python train.py --n_layer=12 --d_model=384 --n_experts=16 --experts_per_token=1 --d_expert=304 --d_shared_expert=0 --activation="tanh_gelu" --moe_layers=[1, 2, 3, 4, 5, 6, 7, 8, 9, 10, 11] --router_score="sigmoid" --normalize_top_k=false --routed_scale=1.0 --balance_loss=0.00958 --balance_bias=false --router_bias=true --init_std_router=0.0234 --lr_router=0.000745 --vocab_size=8192 --norm="layernorm" --norm_eps=1e-05 --tie_embeddings=false --optimizer="soap_variant" --lr=0.00383 --beta1=0.95 --beta2=0.98 --batch_tokens=131072 --seq_len=1024 --train_tokens=541100000 --steps=4129 --dataset="wikipedia_en"
Below are experts of layer 7 (counted from 0) of a mixture-of-experts language model. Rows are named router (the router's row for the expert), up (a neuron's input weights, with its number) and show model dimensions 96-143. Each number is 200 + 20 x the weight over its row's rms, rounded and kept within 0 to 999.
Before each expert's rows: a language model's description of what the expert responds to. This comes from a sample of Wikipedia text that the model never trained on.

# expert 3
What it handles: Endings and nouns naming people or roles, such as -er, -or, -ist, -ator, and words like director, member, coach, son.
router,208,194,155,193,228,187,193,192,214,196,179,182,217,182,215,205,181,193,201,218,209,189,225,151,187,256,229,165,202,188,247,215,186,205,218,202,177,191,188,177,220,187,194,203,197,193,202,202
up0,209,181,171,194,203,210,217,189,208,202,234,159,220,153,208,208,191,177,205,176,187,169,212,197,235,213,212,205,208,245,213,221,199,183,192,160,201,231,177,207,176,189,205,198,197,194,204,218
up1,201,193,161,226,225,208,208,166,200,173,212,203,201,200,169,192,200,209,176,218,221,204,205,235,203,186,199,192,191,190,197,220,221,227,207,193,197,200,203,178,188,179,210,213,227,199,253,202
up2,192,193,196,219,201,179,214,180,231,156,181,170,178,200,205,221,172,208,209,163,222,217,220,186,168,213,208,194,229,211,242,196,181,146,241,225,209,185,205,187,199,206,211,192,161,190,211,199
up3,183,161,197,228,207,202,221,221,205,236,214,186,209,191,208,251,211,214,252,206,196,218,198,174,190,212,186,184,207,197,182,205,200,146,207,233,220,217,166,229,193,203,210,200,179,202,181,211
up4,189,224,223,195,212,138,175,231,181,224,205,191,221,207,187,219,221,188,215,226,218,194,179,206,180,190,185,187,230,211,212,193,207,171,200,206,217,176,230,194,210,137,215,200,188,210,217,212
up5,228,215,190,178,199,215,199,193,210,182,208,191,195,182,226,196,221,175,197,212,211,252,236,179,181,213,213,169,177,238,229,201,211,204,202,211,193,200,193,195,218,214,182,178,251,195,157,199
up6,211,185,209,184,172,225,161,207,225,191,189,197,173,184,207,195,199,183,171,186,185,220,204,165,185,215,190,202,184,198,179,184,218,210,184,199,200,200,199,177,206,204,148,233,219,172,176,170
up7,217,162,235,207,201,191,179,225,174,195,197,204,171,196,186,227,200,196,184,232,196,184,195,132,216,201,198,187,267,197,231,208,160,238,217,229,166,185,206,187,175,187,196,193,209,229,213,221
up8,202,224,186,220,184,190,198,187,224,217,234,206,200,204,167,217,189,216,223,213,197,246,209,210,215,214,217,240,215,215,200,162,198,200,196,185,193,227,227,173,183,196,197,178,206,163,233,171
up9,167,169,206,219,204,173,205,234,216,254,181,219,220,165,190,188,187,198,218,237,191,194,225,202,192,189,192,183,197,168,224,198,170,156,187,160,201,197,213,202,208,220,220,207,211,218,188,202
up10,219,223,196,206,171,221,182,201,189,194,219,184,175,171,163,198,204,194,193,198,195,209,198,189,174,200,214,168,200,189,205,168,214,217,187,190,179,219,159,194,191,179,215,213,218,222,235,173
up11,185,182,181,143,210,166,205,204,172,185,209,215,205,193,189,225,200,203,183,243,196,214,191,207,202,216,221,194,209,170,219,211,173,196,181,172,191,228,183,184,213,219,191,219,184,229,199,215
up12,194,201,181,200,196,202,196,223,166,214,233,162,173,234,186,205,201,194,211,201,210,192,219,184,203,244,169,187,162,201,240,191,200,204,171,205,180,178,215,186,173,178,229,200,238,207,202,189
up13,182,198,179,205,186,203,235,189,136,210,236,199,202,244,173,195,210,208,188,194,181,240,222,186,161,193,198,180,236,211,178,212,187,183,232,216,178,182,203,188,181,203,175,180,191,186,182,233
up14,180,212,204,191,210,190,153,208,205,198,193,182,185,192,167,199,185,186,192,191,197,174,192,233,180,232,209,169,211,178,175,242,208,193,215,235,220,173,193,224,219,199,183,190,226,208,179,211
up15,212,193,215,210,198,191,207,230,188,192,191,187,191,200,201,212,186,182,220,178,170,208,182,200,196,203,194,191,195,207,234,235,193,217,169,225,200,186,220,208,220,173,164,214,195,217,203,211
up16,215,201,177,190,207,206,196,249,219,188,175,181,226,212,187,170,201,194,195,176,199,194,199,205,217,173,138,195,199,214,177,204,155,234,219,197,192,186,203,209,198,224,185,199,202,232,178,204
up17,196,213,212,171,222,213,197,197,200,226,204,166,214,204,210,194,190,205,215,230,201,193,251,230,183,202,213,203,238,205,183,176,200,204,195,232,225,191,189,181,178,179,208,216,233,209,193,201
up18,200,192,183,222,200,220,141,248,210,220,182,198,189,184,201,189,200,200,166,227,196,213,197,158,199,210,203,191,212,213,232,214,183,200,189,197,232,177,196,239,195,199,187,210,215,176,193,176
up19,184,205,195,214,180,204,195,205,200,189,194,209,233,199,232,191,199,202,208,214,212,223,221,177,196,224,184,172,202,170,198,198,188,196,201,225,185,190,180,153,221,242,171,202,189,180,178,220
up20,219,203,230,198,216,210,198,197,224,211,192,186,201,239,180,189,214,201,216,182,187,185,188,181,214,193,177,210,163,191,187,191,198,171,173,208,199,169,210,191,227,183,196,174,193,199,209,188

# expert 14
What it handles: Middle or ending subword pieces of common English words and compounds, e.g. ru-in-ed, clar-in-ets, Sil-ic-one, dra-in-age.
router,248,216,190,204,201,229,215,195,202,216,196,205,186,228,209,197,247,194,191,215,189,212,245,227,205,182,153,194,170,224,195,155,221,205,219,196,251,187,217,234,189,192,205,212,190,219,199,162
up0,215,222,229,193,175,211,200,220,194,186,188,208,214,247,188,193,170,180,179,206,201,217,212,217,208,183,204,206,180,205,189,181,197,190,219,197,198,194,200,242,200,205,193,185,150,208,220,203
up1,223,192,216,249,187,188,216,192,173,217,193,197,209,187,183,178,186,232,181,184,222,180,175,172,207,203,237,185,199,232,254,244,197,215,194,244,204,214,202,204,172,219,239,200,193,247,181,190
up2,198,210,219,224,233,214,179,205,215,183,172,191,191,223,174,179,193,200,164,221,227,213,209,204,165,206,193,158,181,234,180,208,185,199,190,197,204,183,243,239,199,220,227,212,184,203,192,214
up3,218,204,186,204,230,193,213,177,205,196,208,210,186,240,227,190,205,199,178,207,202,194,195,174,200,227,216,203,223,201,187,214,159,198,202,158,207,178,207,184,222,226,194,203,220,205,178,165
up4,210,217,216,155,186,204,150,220,192,203,228,220,193,216,186,193,188,219,206,197,190,180,216,209,202,193,156,196,198,189,209,151,241,180,216,149,196,187,200,202,200,204,226,214,199,169,178,203
up5,211,191,181,196,204,185,172,234,225,228,201,185,200,184,185,153,230,219,192,182,198,195,197,202,181,210,164,178,158,203,185,226,189,192,223,204,247,194,249,202,194,168,198,216,170,193,215,194
up6,214,204,177,197,179,212,225,235,203,205,218,197,182,192,216,168,163,188,197,227,233,195,199,209,191,174,194,221,229,183,216,227,224,207,196,169,215,191,205,203,169,180,203,220,196,188,208,229
up7,190,229,148,211,218,240,204,188,236,169,192,210,212,179,224,191,205,223,211,237,195,200,212,176,192,173,202,226,156,222,216,167,180,210,228,182,194,209,177,214,218,199,226,202,189,214,185,190
up8,208,242,186,219,170,220,208,217,158,188,200,192,160,224,235,203,213,218,189,243,161,184,204,188,199,185,196,221,205,213,177,191,211,194,170,231,201,227,213,187,195,175,182,201,188,181,202,182
up9,205,170,209,229,204,235,239,220,192,215,191,195,221,161,220,180,207,197,204,178,199,232,193,192,205,175,200,230,214,215,191,201,199,218,223,210,229,194,192,198,196,179,182,228,192,196,188,177
up10,208,216,184,196,216,228,252,184,177,216,169,223,224,188,203,224,196,188,204,206,190,220,204,207,201,187,194,241,197,150,164,198,210,218,198,201,241,176,220,192,217,176,233,213,210,188,197,162
up11,199,199,216,235,177,194,206,198,223,223,208,200,207,195,175,177,243,206,213,206,208,166,210,205,226,189,221,226,185,209,198,193,213,243,230,212,189,177,231,264,202,169,177,213,157,194,191,220
up12,226,183,211,194,198,250,211,171,211,181,178,235,212,179,197,171,194,231,194,181,235,228,228,253,220,171,163,209,204,225,186,209,196,197,213,193,234,205,180,206,203,200,197,197,174,166,207,221
up13,191,184,217,207,191,217,189,224,171,186,192,218,208,209,202,214,220,179,176,203,207,220,221,213,190,215,172,200,197,189,194,208,188,194,218,228,224,239,193,206,199,207,189,145,179,199,214,214
up14,183,214,203,178,174,203,187,222,232,189,198,189,205,192,191,190,175,178,216,227,199,207,182,221,183,174,215,200,190,200,222,205,216,189,203,169,192,244,207,181,209,228,186,210,209,189,185,169
up15,217,171,182,203,183,243,214,194,179,215,190,184,190,208,160,202,203,209,181,211,192,183,201,181,218,223,208,187,186,199,188,208,245,210,202,146,209,191,170,181,203,183,165,227,201,205,212,216
up16,216,202,208,201,202,205,227,202,222,181,204,204,174,191,206,192,208,229,188,234,194,204,193,157,187,211,208,194,194,197,206,169,229,217,205,198,177,219,237,206,180,172,220,236,215,214,178,166
up17,236,209,204,170,198,235,212,192,190,191,188,188,215,192,207,181,194,177,209,200,175,152,231,221,218,225,204,210,218,193,187,188,211,159,188,210,179,197,161,196,220,166,184,221,218,215,203,197
up18,190,217,180,194,195,180,199,214,213,189,190,196,194,227,184,201,210,191,204,193,208,189,208,215,189,186,204,169,250,203,213,189,152,204,209,199,218,232,229,186,199,195,190,207,204,219,199,244
up19,216,204,222,187,217,193,202,202,224,164,206,197,205,202,198,205,185,210,173,235,207,208,195,226,216,143,149,210,207,179,213,188,205,165,180,211,171,192,172,151,193,196,179,205,205,224,207,196
up20,186,207,199,206,217,240,206,192,237,168,211,192,199,183,196,167,246,200,197,205,197,201,203,189,211,201,190,196,183,216,186,207,228,197,217,222,220,199,220,239,161,190,195,228,162,230,234,203

# expert 4
What it handles: The word of, list-item hyphens at line starts, and inner word pieces like st, th, est in withstand, Width, Fourth.
router,203,204,191,199,215,206,185,223,212,214,217,226,182,189,212,225,176,231,211,200,211,155,207,174,234,213,229,205,200,202,195,224,217,203,204,193,158,212,209,191,250,169,194,224,210,227,201,190
up0,176,228,208,220,194,219,203,223,198,196,232,206,124,186,177,174,204,184,203,208,166,201,255,198,202,208,203,200,168,189,196,195,218,228,181,207,210,200,215,177,206,187,204,213,214,207,195,217
up1,192,155,197,215,210,210,207,200,190,204,199,227,213,183,186,216,218,173,194,204,178,201,196,206,203,215,219,197,173,221,168,244,229,216,206,181,220,206,203,220,210,205,169,211,176,194,209,185
up2,189,183,164,207,202,182,158,215,228,188,221,216,201,134,230,215,152,187,199,178,237,208,243,212,180,198,174,224,205,200,167,208,235,189,196,201,198,204,180,193,199,212,231,157,174,201,178,210
up3,212,213,223,204,224,202,170,195,220,191,200,198,201,224,231,174,201,224,234,206,207,207,215,203,192,213,198,205,229,211,183,221,259,202,203,205,204,258,184,172,190,231,196,230,213,188,204,208
up4,193,182,204,168,192,230,195,202,181,190,209,208,197,168,198,169,200,190,208,193,227,139,235,256,193,165,210,206,190,219,185,177,210,192,201,205,224,221,214,215,207,209,204,199,218,184,166,224
up5,205,173,190,187,205,201,182,217,186,206,163,203,193,196,224,216,164,182,200,207,169,192,190,205,214,215,211,205,188,180,215,191,207,171,185,235,234,231,187,204,232,245,209,172,218,200,223,159
up6,173,200,204,192,186,183,167,213,187,196,233,170,176,232,197,248,204,180,213,216,237,208,194,186,184,173,213,206,180,211,208,177,200,189,161,226,182,210,216,220,211,174,209,175,189,192,223,202
up7,196,191,222,200,224,177,211,176,178,192,157,170,188,210,205,170,191,184,193,188,235,188,181,223,196,214,170,232,193,221,203,199,204,185,181,196,224,224,227,185,247,194,193,214,202,192,217,209
up8,212,195,206,192,204,182,197,206,217,211,151,161,186,186,208,195,204,207,217,206,197,205,198,207,196,222,181,174,192,198,260,206,191,215,204,171,184,199,205,217,193,186,218,203,174,221,231,249
up9,216,188,212,182,230,226,207,196,166,185,199,217,222,226,180,193,193,166,196,203,190,163,202,225,185,165,176,212,222,204,218,180,217,208,209,189,199,244,168,190,174,210,188,198,219,205,213,231
up10,199,179,185,200,227,191,217,219,222,190,234,207,199,202,236,161,204,194,180,199,184,209,199,202,188,213,185,215,210,204,212,205,171,203,193,187,179,203,202,177,188,169,197,216,191,214,230,160
up11,187,216,217,220,205,202,206,191,199,179,191,230,194,183,202,204,217,194,196,224,209,170,255,190,213,198,209,188,203,192,203,188,180,197,203,246,228,201,185,194,187,200,195,211,201,203,181,201
up12,234,206,201,190,203,186,189,206,162,174,210,201,201,219,213,241,194,194,178,205,189,156,201,204,182,207,245,225,186,195,173,250,245,194,183,158,201,209,228,223,208,164,211,205,222,215,196,202
up13,184,219,205,206,203,185,190,247,204,205,213,199,182,226,201,188,222,207,207,190,196,190,211,184,216,179,189,248,226,229,202,159,234,174,218,244,210,181,192,186,203,189,222,202,170,199,233,207
up14,209,218,199,193,222,178,192,217,201,188,180,186,195,164,182,199,194,170,169,241,208,180,183,211,206,204,158,212,203,198,234,179,210,193,151,197,209,179,184,205,220,202,220,213,171,229,191,181
up15,183,191,224,225,187,209,203,205,219,221,210,203,194,151,202,222,175,217,189,170,204,196,200,186,201,189,176,175,160,194,188,200,164,198,216,239,205,165,165,214,226,206,195,205,203,190,209,211
up16,178,163,196,164,185,142,232,196,166,234,224,201,216,225,206,210,154,178,154,229,231,196,222,231,199,178,165,200,198,174,224,211,212,171,206,206,183,179,224,173,161,206,222,198,217,204,195,212
up17,184,198,206,232,201,225,210,212,195,235,176,205,223,220,184,204,183,178,210,204,196,144,206,202,192,191,199,186,210,198,200,201,218,181,192,161,225,177,201,174,214,211,190,208,174,170,192,174
up18,206,211,151,244,194,211,169,245,223,181,196,181,202,202,196,188,199,233,203,202,180,177,226,212,204,211,215,212,193,184,219,229,167,190,204,170,217,188,197,200,222,169,192,205,172,172,210,196
up19,199,225,192,194,172,213,159,180,208,173,228,199,178,210,230,207,221,196,220,210,214,190,206,190,212,212,177,216,182,211,221,247,220,209,201,201,234,168,239,205,210,183,224,202,221,190,228,216
up20,230,158,202,211,206,232,195,215,221,224,179,221,189,215,215,215,214,204,183,168,172,198,167,218,181,217,156,203,175,186,200,266,215,225,175,218,175,211,216,196,212,194,205,193,177,201,195,201